Experts of a small language model.
Experts: 32 experts in each of 12 layers, 2 picks a token, a softmax router.
Below are experts of layer 5 (counted from 0) of a mixture-of-experts language model. Rows are named router (the router's row for the expert), gate (a neuron's input weights, with its number), up (a neuron's input weights, with its number) and show model dimensions 0-159. Each number is 500 + 25 x the weight over its row's rms, rounded and kept within 0 to 999. Numbers have three digits each.
After each expert's rows: a language model's description of what the expert responds to. This comes from a sample of Wikipedia text that the model never trained on.

# expert 2
router:483474447510526478557467529459529518492490497490502491539473494485524537543474553528534488502473518513497540502471497477545469527518522505520480508511496515491486493488488457513500503550507477512499533503505527488473512488543512510461501557460467505513526467476470493494497511514467515505492478468491490481508514526487530461513496518523503537483465474499488507484460495528537477438467493472479506519517518525461537504501531492447508486472511474474510456499493541499510540554482522
gate2:533499469493504485497459547470525475504536499470499553481545525522466537505480486509514508525515488510546471497500483466484528470528458473484483530462489508515522487508498506483528547528491474511533508442518517535468542504480510539466485506467522518500472482498457549529445478535502495504494496511498460508527551505519554473488542474509460537496507490497483489526467532505493490481506470521501496509484480527514524519538469495497486494497537469505444479494480509512503523499535475
up2:443484468514478484597502526536485482530432527474473498518500473496513485514518532484534532517519496514510462530499508480498535514525543499497494491517499489472489481502495524506484510500505473471546516487519493517574502538534544499466505480484524473484468526502510517475501534501487523499532513477506528538475538500481538518450491525544496498488494475537500527529482493497517549498483497480494490512471506497510486489444540516489491513517483496507498438476508495502497497504502443
Punctuation closing items and separating cells: table pipes, list-item dashes after line breaks, periods, semicolons, closing parentheses, quotes, e.g. ")." or "|".

# expert 14
router:490517502504458536532457511478541472500453479516523481460521485529477470471519529469537518532467544508449483518466512542512500507475490517497508521522461481480461458544494518476508522493471520507537497534497550494488518507470498497495541488523501507536527443545505494463524523463489510507512492535469438455502469487462528514511497483498494491503519482490504533517514477471518497469518497529496523456481481483540526486523482485494504497528481542528499555495503496523478521514494512
gate1:468514504514527506527441513494506488498527495519529531465542445491518452534527523487488513522485519509480494495539514530501483515467552470504503488489503446487508464529494513488527487495509530515499479531481516495479535505493474495511496486543496518506514472447475502474477509489457502469455498478498484473472515472487524531459486487508500513480507514483473498548522467531502481518521485531447525490515525552479493486467484524467503509535457482553455536468474515496482451519501455
up1:528501512484508512497509466491502531447499519524535488483547431514511478541487506539472517521506525466491492499506514513526473486561476520516492472430506511489508484483545507497558491563533492537455490510464459507485460507502502517499490558454499484528492505515533496479490506523503494495514520524538535504470471521493537484510472541504483461513517523506484540496505496513517525491482512509509558494487472481556481484517514490491458532495459491506537505506492470505515491501481496
Month names in dates (March, October, April) and pieces of words like Legislature, United, South, typically in election and government articles.

# expert 3
router:536463503466504495462525510509502528523476498488487493521485485479528479498516521496499472516474476499548478487522523491495507513501477550479506477531460522490519521468515518530519515497451443503466454497437469467490512457495502526485518488493556502478460463528492503495513543490492523528464505502486527535519536504477451509502537482513476550507496477481499532493467467535486517496479524561507498507471497451476523496509491537515517560497518482510449494492521509496476513521534528
gate1:483488492508502510537529522446532471503504492494523512559511505509512543507521493480468477524479493511479494474529529499502512465493465528492502501485509465523530473496493496453496513478496465450513481525510496463545499486496523465511493502486522528512514487503477525524508529504489518538512468523486538443536497501480456478530499484531492467527512467522476539536518484507488514474550512460504486526556466502524436479535488487491488452487517458538479511514452486478493444512473491
up1:560498485497458466538504492454540518536479466482477495500469523490486478474487470481487518543506473543522475461489520508528530487477464535489497519450489498526506496517523494508502527458503545459535487519541464472507512482506531508498537532461539495524473482494460485554534496516476456493552478507504504468520482477476495463506485497507509503503477516501474540550474522515483471531488495478500512499510487480491447485451524472540492497501499495524499532525467543511483494505502500
Final pieces of first names and common given names in bios and tables, such as Laur-a, Lar-ry, John, William.

# expert 10
router:528530491503490453458553505519532487519517508510487539476495476453518525488464492470500471479488459482454558526506470519506518547531516487469528492524452501554483502555528500516493484524520471524518506500500474470503478524514479494478515507484474476536509517490513456439486469532516488482500487510509508488485509460515522510506533488478501481488488529478507508479552531490520513468525503478499504504479513548543509497510510503486457484478513524509539517457487458507516460546486456
gate1:484543490525440508533507495544462486491483521546518468507474505486508523482484488488475480501508517510468533491539514501539513497538487498490526494511471525505502459520491486505522496502528492482498486521470527565457476493476461531483471514500487456503463459515498513486513505505508543513529542511464501488497537510530506486543434495513478487496487531497507525495479477501519490513510482496476558522460513531488468530485560431522499524483556543495466507505490486513488488482492464
up1:553504497475473490524497490534530490520496504503477478526447531495541493508454519509487506508540500479453498522525461496493497469449501518438503434495528499503510496530509495494524497482520521527461471522505500511485497517528506494494469498510509502497493459490545485541530511471519475496496531535521519487479475452474509548509464469495467471504509480520458505493474540502492456511458482509503519548526448508446519531520498513482499512492450515499491512513497513456556481531503513
Word-initial P/p and similar openers starting longer words or acronyms: P in (PhRMA), comp, app, imp, dep, Rep.

# expert 5
router:461506495479524560498486501438495505517501522469511479479523510479477538460497486493491501475510496538497551468535513487506540550524486489527473482486541538506478451498493453497503513488528495509498451499524476537484490455531544506458470551509515468506498509497512479461487468489517526508474463488451532472504487571488505505522494472476474498491443504510500473493499498510507477515532505507508468515510477471467526491509511554446473472510522507492533494505511517502498489470525505
gate2:513533500531536515476532480532458510474499497513497546471532482510498499467514423543524471550538523519526479470528459527537528497521527492509486476537487501455506460513499478475482506513523506510509523535501430476493537467473495531493484502497540480499509495533511513519473499502511520495456508508472472449487503497455488515500461536515477512518491519513502502490545467529518468534520495488461503513493527504482479479509491523532490485504548507459499498448526481465497504482512536
up2:499475501497543512521484513453500524490472521539562459474477505488510455488528504539491519486491498507466502500479507517469517453445512488457507535513538557536492510516512485517483550513479486471495479473469511481511506480477519472513489516468507481459474479504483518508485462520500480474486489521502465533507548502554473521481474526503544493505489527503502508500499489502518490499576508469507442472540522493478513484495548486516513476476464525530455515491485493476518543508495525
Tokens in infoboxes, stat tables and result tables, such as leading list dashes, cell pipes, field-name fragments (Matches, relegation), and sports terms like Championship, American.

# expert 0
router:473485540512492456533500505488511496500445493541523496486495476514519469485513446475476506514527478526526474501499477487535472501513509540519531486494527527485474520488507458548495533497543464498519481514488525516486508504474501539521483504499495561548478525460535456522533463477514475484490510449538528554529522515512461473488449518494486496452538511502474512459491506515508498535530496487512516518487481507486492501526494504474534508465507516505526521506552526476548505461518507
gate1:507526498492500501479532487485532464523560489545471505465522514541531476458531510477492466474476495507479479499507463555491519507515504570482460505468503475501495533503539499488560490496530487507473530526510502471483530499501459508488540490527495496475431505490509518532510465487516485494507477465514510493536441537514499480501478498494504522521498490514497504504499468508558458454474518472494447500473500483480515493481501494508497479494517541503486481510577470477504511500519519
up1:490490492497497481434503498495524530517536499475494506513459473521505493454502540411500498500481503520519473496489510512508486460474496431494488465480492483490543459553552520503498505503525481503490470492516518500493480494538497546508493547530488534505502521497533519556521503483514508445487451501493522476500497503500481515497507519487458499514505520517496486469469558524529517500494489447458508535526512499521487504517489534522498472509569489488495471488516488459485490464489507
Auxiliaries and common function words after relative pronouns or subjects, especially had, has, would, will, before been or not.

# expert 12
router:528476530549491467457509461467484480499506530508479486507503548479506474518488477508481519545454500498474530481529483516477494505488509495470515558480486516518476508543514546464556548507496494495499485521486549558519485503524481469502486538462486491527510534475534502515508505546551487494514483511469458500516450496503470503516511531498493492468524501494516523524535506485515482442511462519480468475492510479491495430500499504500556500535527507505493533477490522501509515529501503
gate1:464511493494502468515504502500503505523488530444502458489526498488490480529518525465504476481511498531549499516476483528540524484520497503471512495509474484507497538509496485492565515503548532480492482534525485516502535526506431489509496538480497550520502532497504526527538496513474480455484501529518501500465500461532479476499524508464485488533507465537513503454444519484486434486489466520507539474487486512485468548529504483489538529495535506492503491513477477528468494533492446
up1:502518516448460506474503486506461476465477529485492482486511475519556571500507489504511479500507487429548500521524482491505485516507508552521503506480504494468481513504485471459516507474458506509485483499455516477487504560460489551487495506518461472517502540507503484519519489503510543550466474492500502487492525513527478502559495520509495510461472549554474490499523463525494497507468525477492538508485526514525520491499486443503502538502489482495512500514495465474512461464525499
Noun stems after the or a, often taking a following suffix, such as album, film, work, book, system, ship.

# expert 25
router:490477525505490452508512472462466494444484491514537537568464506467500497516459482461551531490489527504527508512518499553475492508452493508504514526517494472486499525530517515449487474516512497521481469510487494468546481469470482490519485519468510541522491479431510535503500519481521535526516491485487497508557501517504520480499480540536509503541504505491512522505490508501509542535491448528481490472490476523498518484526464481481513508534456517515497488547484476497505470453497493
gate1:483485482517526457512516499472504519508532519509483528502508501462477558495478494498505477490468426504469528451475520508490473483486486493487527571517482447500496546523522491487505498521543526510485500461470556487509467517508448528518518467518521519517526511471468493503510482544507485459477521473466475524516515506563499490488501475531522524478461488474460478503473485472504480494517463512465448542503509505488503469487537520500536496502504473484508510523453517502510496520515511
up1:487491514484498512509530497502548466459501500530519490516516480484498479490518503501491502508485482572463480560489550520511520506488524468493520533517507514453483486469504513492483476461464522493521527518526480461506543505497526518481522454516503460490498484467492532483472541465528480475495515484510473529496475484516423481517480475464503546516504483536490551476515483482495525536508511486522535557484532483502507522484496506542485476522501486524554493507508523471465507515478450
Middle pieces of words, usually verb stems before -ed or -ing: om-it-ted, reve-al-ed, war-n-ed, culm-in-ated.

# expert 4
router:511542488488460476504487531542524506477508466508534537482501485526538503500495466498519527468508502535473456446468478533491505490548481548496498520533540493451519549517493516524508519522521482519495472489530477507489500505534510482546491507534506474475496487494520495470499503523486498510498509488509457480529494505523546508497442471486488471482513509473512473499471474537458507502484502494535519452499488505501508470555502416495494465510507481445476496510483472544471489485475493
gate2:496478491517514498459463472512475555505503468560509517456560506514479491519509527495482518499533489526476503481510536490454496478525524529532504488491476519476555488471514499540499509514504507541524465499499484518468513480486514521531536490513522505492519484464502506464484478522444496511458536506527534467488503519513510474464494476508445466482521509522516436481501512520503516531519443480495544515514505503489499492475521503500452510492480472467462475445515473528499487536470502
up2:458518508484504473524493541497463514505499479501545492513486487505516547551514500481470469518465517530483510471515450514488518495497521508506477496475541514505516500495529534523494474508511494508464482450538487485497528548499470525485498514547533472530450489483490531495521490515489480472469538527543498484481498509490505521486497480502446468434438513515500477499478490555499515519492465523506477550532484541485493508525509488534497523454507507441537506487504508489494494517550484
Year and number digits in dates and tables (186-3, 201-8), plus word-stem pieces like stit, found, consid, develop.

# expert 28
router:475485533512564475503525522489478491514550491531495467510523526519470505493513452509484535471548474467495522555533481521524519492502531500521470498482501547489500480468518480502502465468490531510485514490525540490528484497542494503495542471484497489475519489516488501498473487527464487539462546519528514535539528481499530531458486480509532494520474471508512516485501492516496526457511505500469458526463501543519472512465527492516525543480446506506509547527494505487517480464507454
gate1:522525508485487468504499476504462458540483509532506501505479455500467545501463496495523516473528522527493484520463499488483533438531482506527483477521495459510488562485513520533505464532506480501498505527469504488523466512509544485476529492505502495536459525546510493499484479535489488517488494500494515504508526494497476499491501501494501503502502526538487510525479498551462518473479540451525520490507465479476459451491496528472516493483451526490465491458518505558528487523488419
up1:476455488469481484472454469511476514492505514514537470473535477516524496518480467492512507467473528544483497542493464513484534512540478512478444518487511506528502525465494483474541521501502544548497523526467469460515513512496527530546499521473507474525472499486558513519461491495491481511521513498535475476462512502495481510466479489510491528505463526509517495507506524478520493552476509541500497512473498495472452500468527478465526486488512551556520481481549508519528462499513480
Opening parentheses and quotes, and vowel-initial word starts like ar, Al, e, im after the/an (ar-rogance, ar-chaic), plus LaTeX backslashes.

# expert 9
router:473518523531538466489498482497532512511455506474546508493514475513564447482475524521497462497466474494500527455478514483543493498489502474503490478511464517497485520474554533485492500501437520455487519478482500483507498490475481508529512508476525474463484455481505519518523508452539510468524548502533486503451518512463505490482485516477506503462504502502523550509463542512507454509489480484459512482492543530465480521494502476494488505469496528459468543509493512506504512485527542
gate1:521500560523503494523486487545541506508504529458461539532477526456515501529506467467446494487495503447483518508491473501537488519483427502513484477473459520540503472524497487494475486467491510503496509513500472527475502511519533522512514468487508534482476519494479497480503458486424500476532469491503511501479492501528526460516503460460485478507444504518524497477472528487467498481492501504520526503535511470497552518488468495469528479527519499528488523535479480507470489515465535
up1:511521549488509514533491483536499494476521498471486465488443483527574526477498496497483494489488504472513503531471524509500501510501467571513512485527501524490504469498475500523490479447501525526508486511492546527490480500487507527538503520481514467504481567538502521495508512518540478530520505484518528430496548499525501489508502501492504504530495501506507490514490499470481497541515523497482486482511508527490445498549429522451502503544516480493506466475458503505491460509463544
Commas and plural or noun-suffix pieces ending a word, such as -ities, -ments, -ies, -ces, before and, of, in.

# expert 18
router:533476498441468516507479507487547474511513483484529528526513519454511539468543551453517475483513529477495462456537500468470473494493462507516501445532526448509559521466497509498479478470510449478491519491470484497530493480484489502481495492493471506481494578466489524550519526521540518512507468525512501479543532526473502514494502483514506518496472503483502492530500520545479487503514514508483495514482498474476527480471480485518498526511497544472494514477485504515493453502485525
gate1:452492492480479483530501489468492479493536499473504510488508588539517493489504491532459534484527494505523517489502479507502453469530468460492496496486516477525478533464526504526485491486511537510549535528490508511519510487503508510533520468483484452499497506480537476537478540475485534514485495460485559531471521496520499458531508488492499514524555531450501531488486517505525554526479515486472522487479547533483537558507502475487504498512506514469504520510510489524468522512502471
up1:536517484506521517516500562485502504510515487460507507472493473475478481542498502520519487477487502479489476482526533523460477515452492495515469487480480439486495453495494491515478517501520495476459477486501536507515515489512474519496496489549538482509470468481549532496504520531507504512483497492486476498471503507474544520502480515432478485419473544514517478516480551508543529493524489482508484470509517526487536450441497504532489508494498522500524520563490488529489524506524467
Past participle and -ed/-ing endings, such as known, used, released, ele-cted, usually before to, by, in or as.

# expert 15
router:514544506502504494508483476521478465476523490493491496477500540497486498493491488520493502499539458488486485503444521509537506480472512473471517472468520486510532535495484464539504557529510512580509478499507545494473463513480488504515497547483498529532505487533492483524556472547471493458529482533518471502487461461550514508505517448466448484552521525505528505475507480504497449497502471500513497495460487502542468489502480546492480501534526470492503506521521494498493526492505481
gate1:484510504498498479492513568488464500476484500516479482514502521465514518488479468473465551494483495493552519445495508498570478496517512457482512481471527518516506522477468535519511532524503530476527486501533539520507491522490506517504519510524499459503461460504507495525521483520472518484459503499506503515532551488537466482491509451513509499513497469507505499437487491540511501537441508511526528467490503487472455503484526544524490477496539526464536496495491465502541485481474458
up1:471487497510465525480493521505438465459509521489486461472497513504513493477506501490539490535505527519486506494508544499502525499496480479510477519479493526509514537483514499480525491487494482505484542472495510518476525528535471466481466487510488502456515471553494501520488523477486462497515462532511480501519471440470455496537459531508516506486515486513505525457495498520459525451514485495489486517477502492524483530511519556543551474496461536542538528552501460486466453528480482
Word-starting prefix pieces like re, pro, con, ex, att, cont, followed by the rest of the word.

# expert 22
router:483475518561510478522518492497500481504494476516499526488542501539476513512478465500505518501481514492482538537458502467533507464471528457502543467498481461472485519469476524496498468459515538541497514514482488487501465497485509479510508486447492506495518537493446447505485479515478526486531474512493478459497496443524524504504531504510491517567480519478517497491497535530509472488507532476518539508514530509527546510472489536471505502506523436526510479511554522471526499468495477
gate1:508501422503472487531462557495527497483512504501513531507465497566447498544488483456501537514507518498511478525487457478475499478508526490495523502507491488558515488468509518475529449486552505522452503483490480492487520459511516480539480479506476491477515484519511475516528500561489515515506502479502447514454489482462495459502520493498517474511504457478532541516540497491501480487503511477485487505497544530512514544517519473490504492552521492486536487460511501498487499488463503
up1:509478495475470526524480510510520481527510506532520515496490482573529504476497532514507523526479510549557521557483470535530482485492517513511470516470531483497463490433481493510515468483508487470491523537477439521482509481523487528510501530546482511460488504512478479489536487476517466515468500542470517491475500506512524515532503487548513471513531456492476451484511534464509494501486543498512525487510517566524497487489501492469484470502513497550507516486481477514542489486498529
The preposition in (also on, at), opening parentheses before dates or details, and prefixes re, con, ex, pro.

# expert 16
router:520495452493550533520537458512515535466483492526496489547446542518514530517477525482496466496498551483478541518496514485548488473523439508495494521481494472491503526467520481504489462513460501463489486507484526513521518520516498508497514524509524539474512499500455533509489521504473513522449448466540521490524477530508523446474505524557520520469462491481489478521501491525518509463504499505515501512521518498457512531509503551509525495490466510474466504511485484457505534503511514
gate2:493510488495495508483541498516532482501520524475476463481493527532487538502485501475524452505514484523498511467497536501529529475477501540528492478501499499510519478515513507499524475486502511491472477500435501456480530459493460469469534504542508501477511487495478516484507480454449484513494536480484504512526547554480475512482518476567488468511519541482528456488513514506495494496460522533494492515490499496488501510467539483467577471513522467505563476506537474490461513507479532
up2:478517489489491481480492478552494509547531482473526519476511498513482487540491528500444500507516509520482497485441511549529496565508528517480491534498470484494448539530483529505476501484509489506516496509463489545486535540476518526505529516500514495481474506482458471518490513496468514526455505474525521472499530468530478499433462537448524466504526502481487472519476532490505493484502498466523482508479532506482520507491436491511482524530552523536537508518522492484510497505502470
Structural punctuation: table pipes, list-leading hyphens, colons and dashes after names, sentence-final periods, ). and ;.

# expert 1
router:520502511490474493546534490462507543498464520493525494500474450547474537524473522507451529498492497526521480454495516545507497470531497501498520497525482494469519503487471480496494501514547525478478514463509478494505507488490482513491505447476530537476511481510510475507541531484523506497470487464469527508492446493544511475467463490514532525501547544494514500483563512481484522523542497476464551473486521498478475513496483502510558502507484498477498498502544481529453461531498478
gate2:533535509517495524492476501469517446491511505513476465461479460515527505471535544488497520526491481521533477454535477512493518524471498480523466479490449478501498465503469513490547483511515467461486441502481546474512540460507542536505479521504536491509496468524507513485512498531501489514484476505493472476479464485523488462443501496504524514505517531515502481472522496458503525534494542481533509459521494525527451536449507475496518524482494490477506478530519515467475488507518541
up2:497538538503466526492526495498546522478514488537486483505441449507517450503515516509476484523512456496502559505470505504468526548474497498515490490495480472498468506502508552513460465488518503500503472480520532505549506470499493521484468461513473539474499483518525520446529480478497490511493516452519479499527466472523512497506492488474476531500540468518525523433467462506540505505525494506491516467472527539481500528513531485520508520486489519504501514535494465501440489473528494
Coordinating and subordinating connectives joining clauses or list items, mostly and, also or, but, which, while, when, often after commas.

# expert 29
router:509497510519508490473505514518524507514510486485492536467456501510469487464549487500559515514461473541507490499485463488482535522519494481529517490535499541529519449530506480515484515423558493500498486517550474538483507468517472521470481538528498462526496531491541553515512458525502492516474519517516521496487492499491481512489508476502468527506487524477486537518496459479476499493474546515473477529535458503529469504508520465464481474525524491509485471528456523490495475512475476
gate2:508506498498512498486497530516517484508494520494562508486500493467464502497502521469535540479472494494515524465511430474517488512523494472545493438516477488518497519484537509513495507500488512520494522543512494526489469496479482538499465498483459524523498542534476481474521488508528492477509502495485513505506526540414465423486505495527491462498484511495497527537462473511492550484510461502503526510516539478486511467463521473506525507481464470501436497503497525506538470537491514
up2:482487532472524464553437463468482493513515529539501476501527513486500529492499510512437520532479510510520482478513511475480518481484496477488490487470522495488486506507475518505502462502488531502468474515454485494478463464536560451556502478493505549511517485473516487527456510509511506484483457480514505496508451490510501524495510499506486497498509532525463489477505535472451467503494514501561546492474499500481486469534487470526526542505500493502575510487501501491527497503503447
First piece of a word beginning a line or field in infoboxes and taxoboxes, e.g. Loc-ale, Bus r-outes, H-istory, Ang-iosperms.

# expert 27
router:523505511463502480524506528457507483475482503441510474514477486512526507503485506506502488499466499478474493472480496555476523513487485512494485524529500512525499507467495459494509507467515523469502527542547503497508552524457520513521532508545491461549526475531517516472469473489508488478451496487531525513519502506462487481510491537501452515478554498450476461522493449506516522512498511517496530487479517557526489518475538494539466478506482545500521528494454489514506487438506475
gate1:503490503486509514489481502506521486525479546507551448554527539489495533519501541501524546498476506505497522505510460476506466525499479484480460519522543472526509459478525493490482478490463471517529508532493496496504490471438501475491483502514509492525505463508462505456489498504494501517450523485523505498532476525499461522487537483469449453506535523468522486509492473489485555515484514519484527471524523496512505496497497499519469492530449467489494510480502446440494551511491552
up1:502465493523485511521500516534499561457536435543472513442487527479534497508526516494442529521549479514525544552528494512492509506494530526481518513464511470491469483480458490475492471545467546514485460479506521488459503526510497531536471518516489526522499524476524491529523490495491483474496502484493479492487503519509560509461495465510510499464470502491497514485515487494441492516481520513491478499471530510477479487570533493482496520534512503495493496498514499471480498546496494
Opening pieces g, pl, fl, gl, dr, km starting words like gallons, guns, plan, conflict, plus coordinate slashes.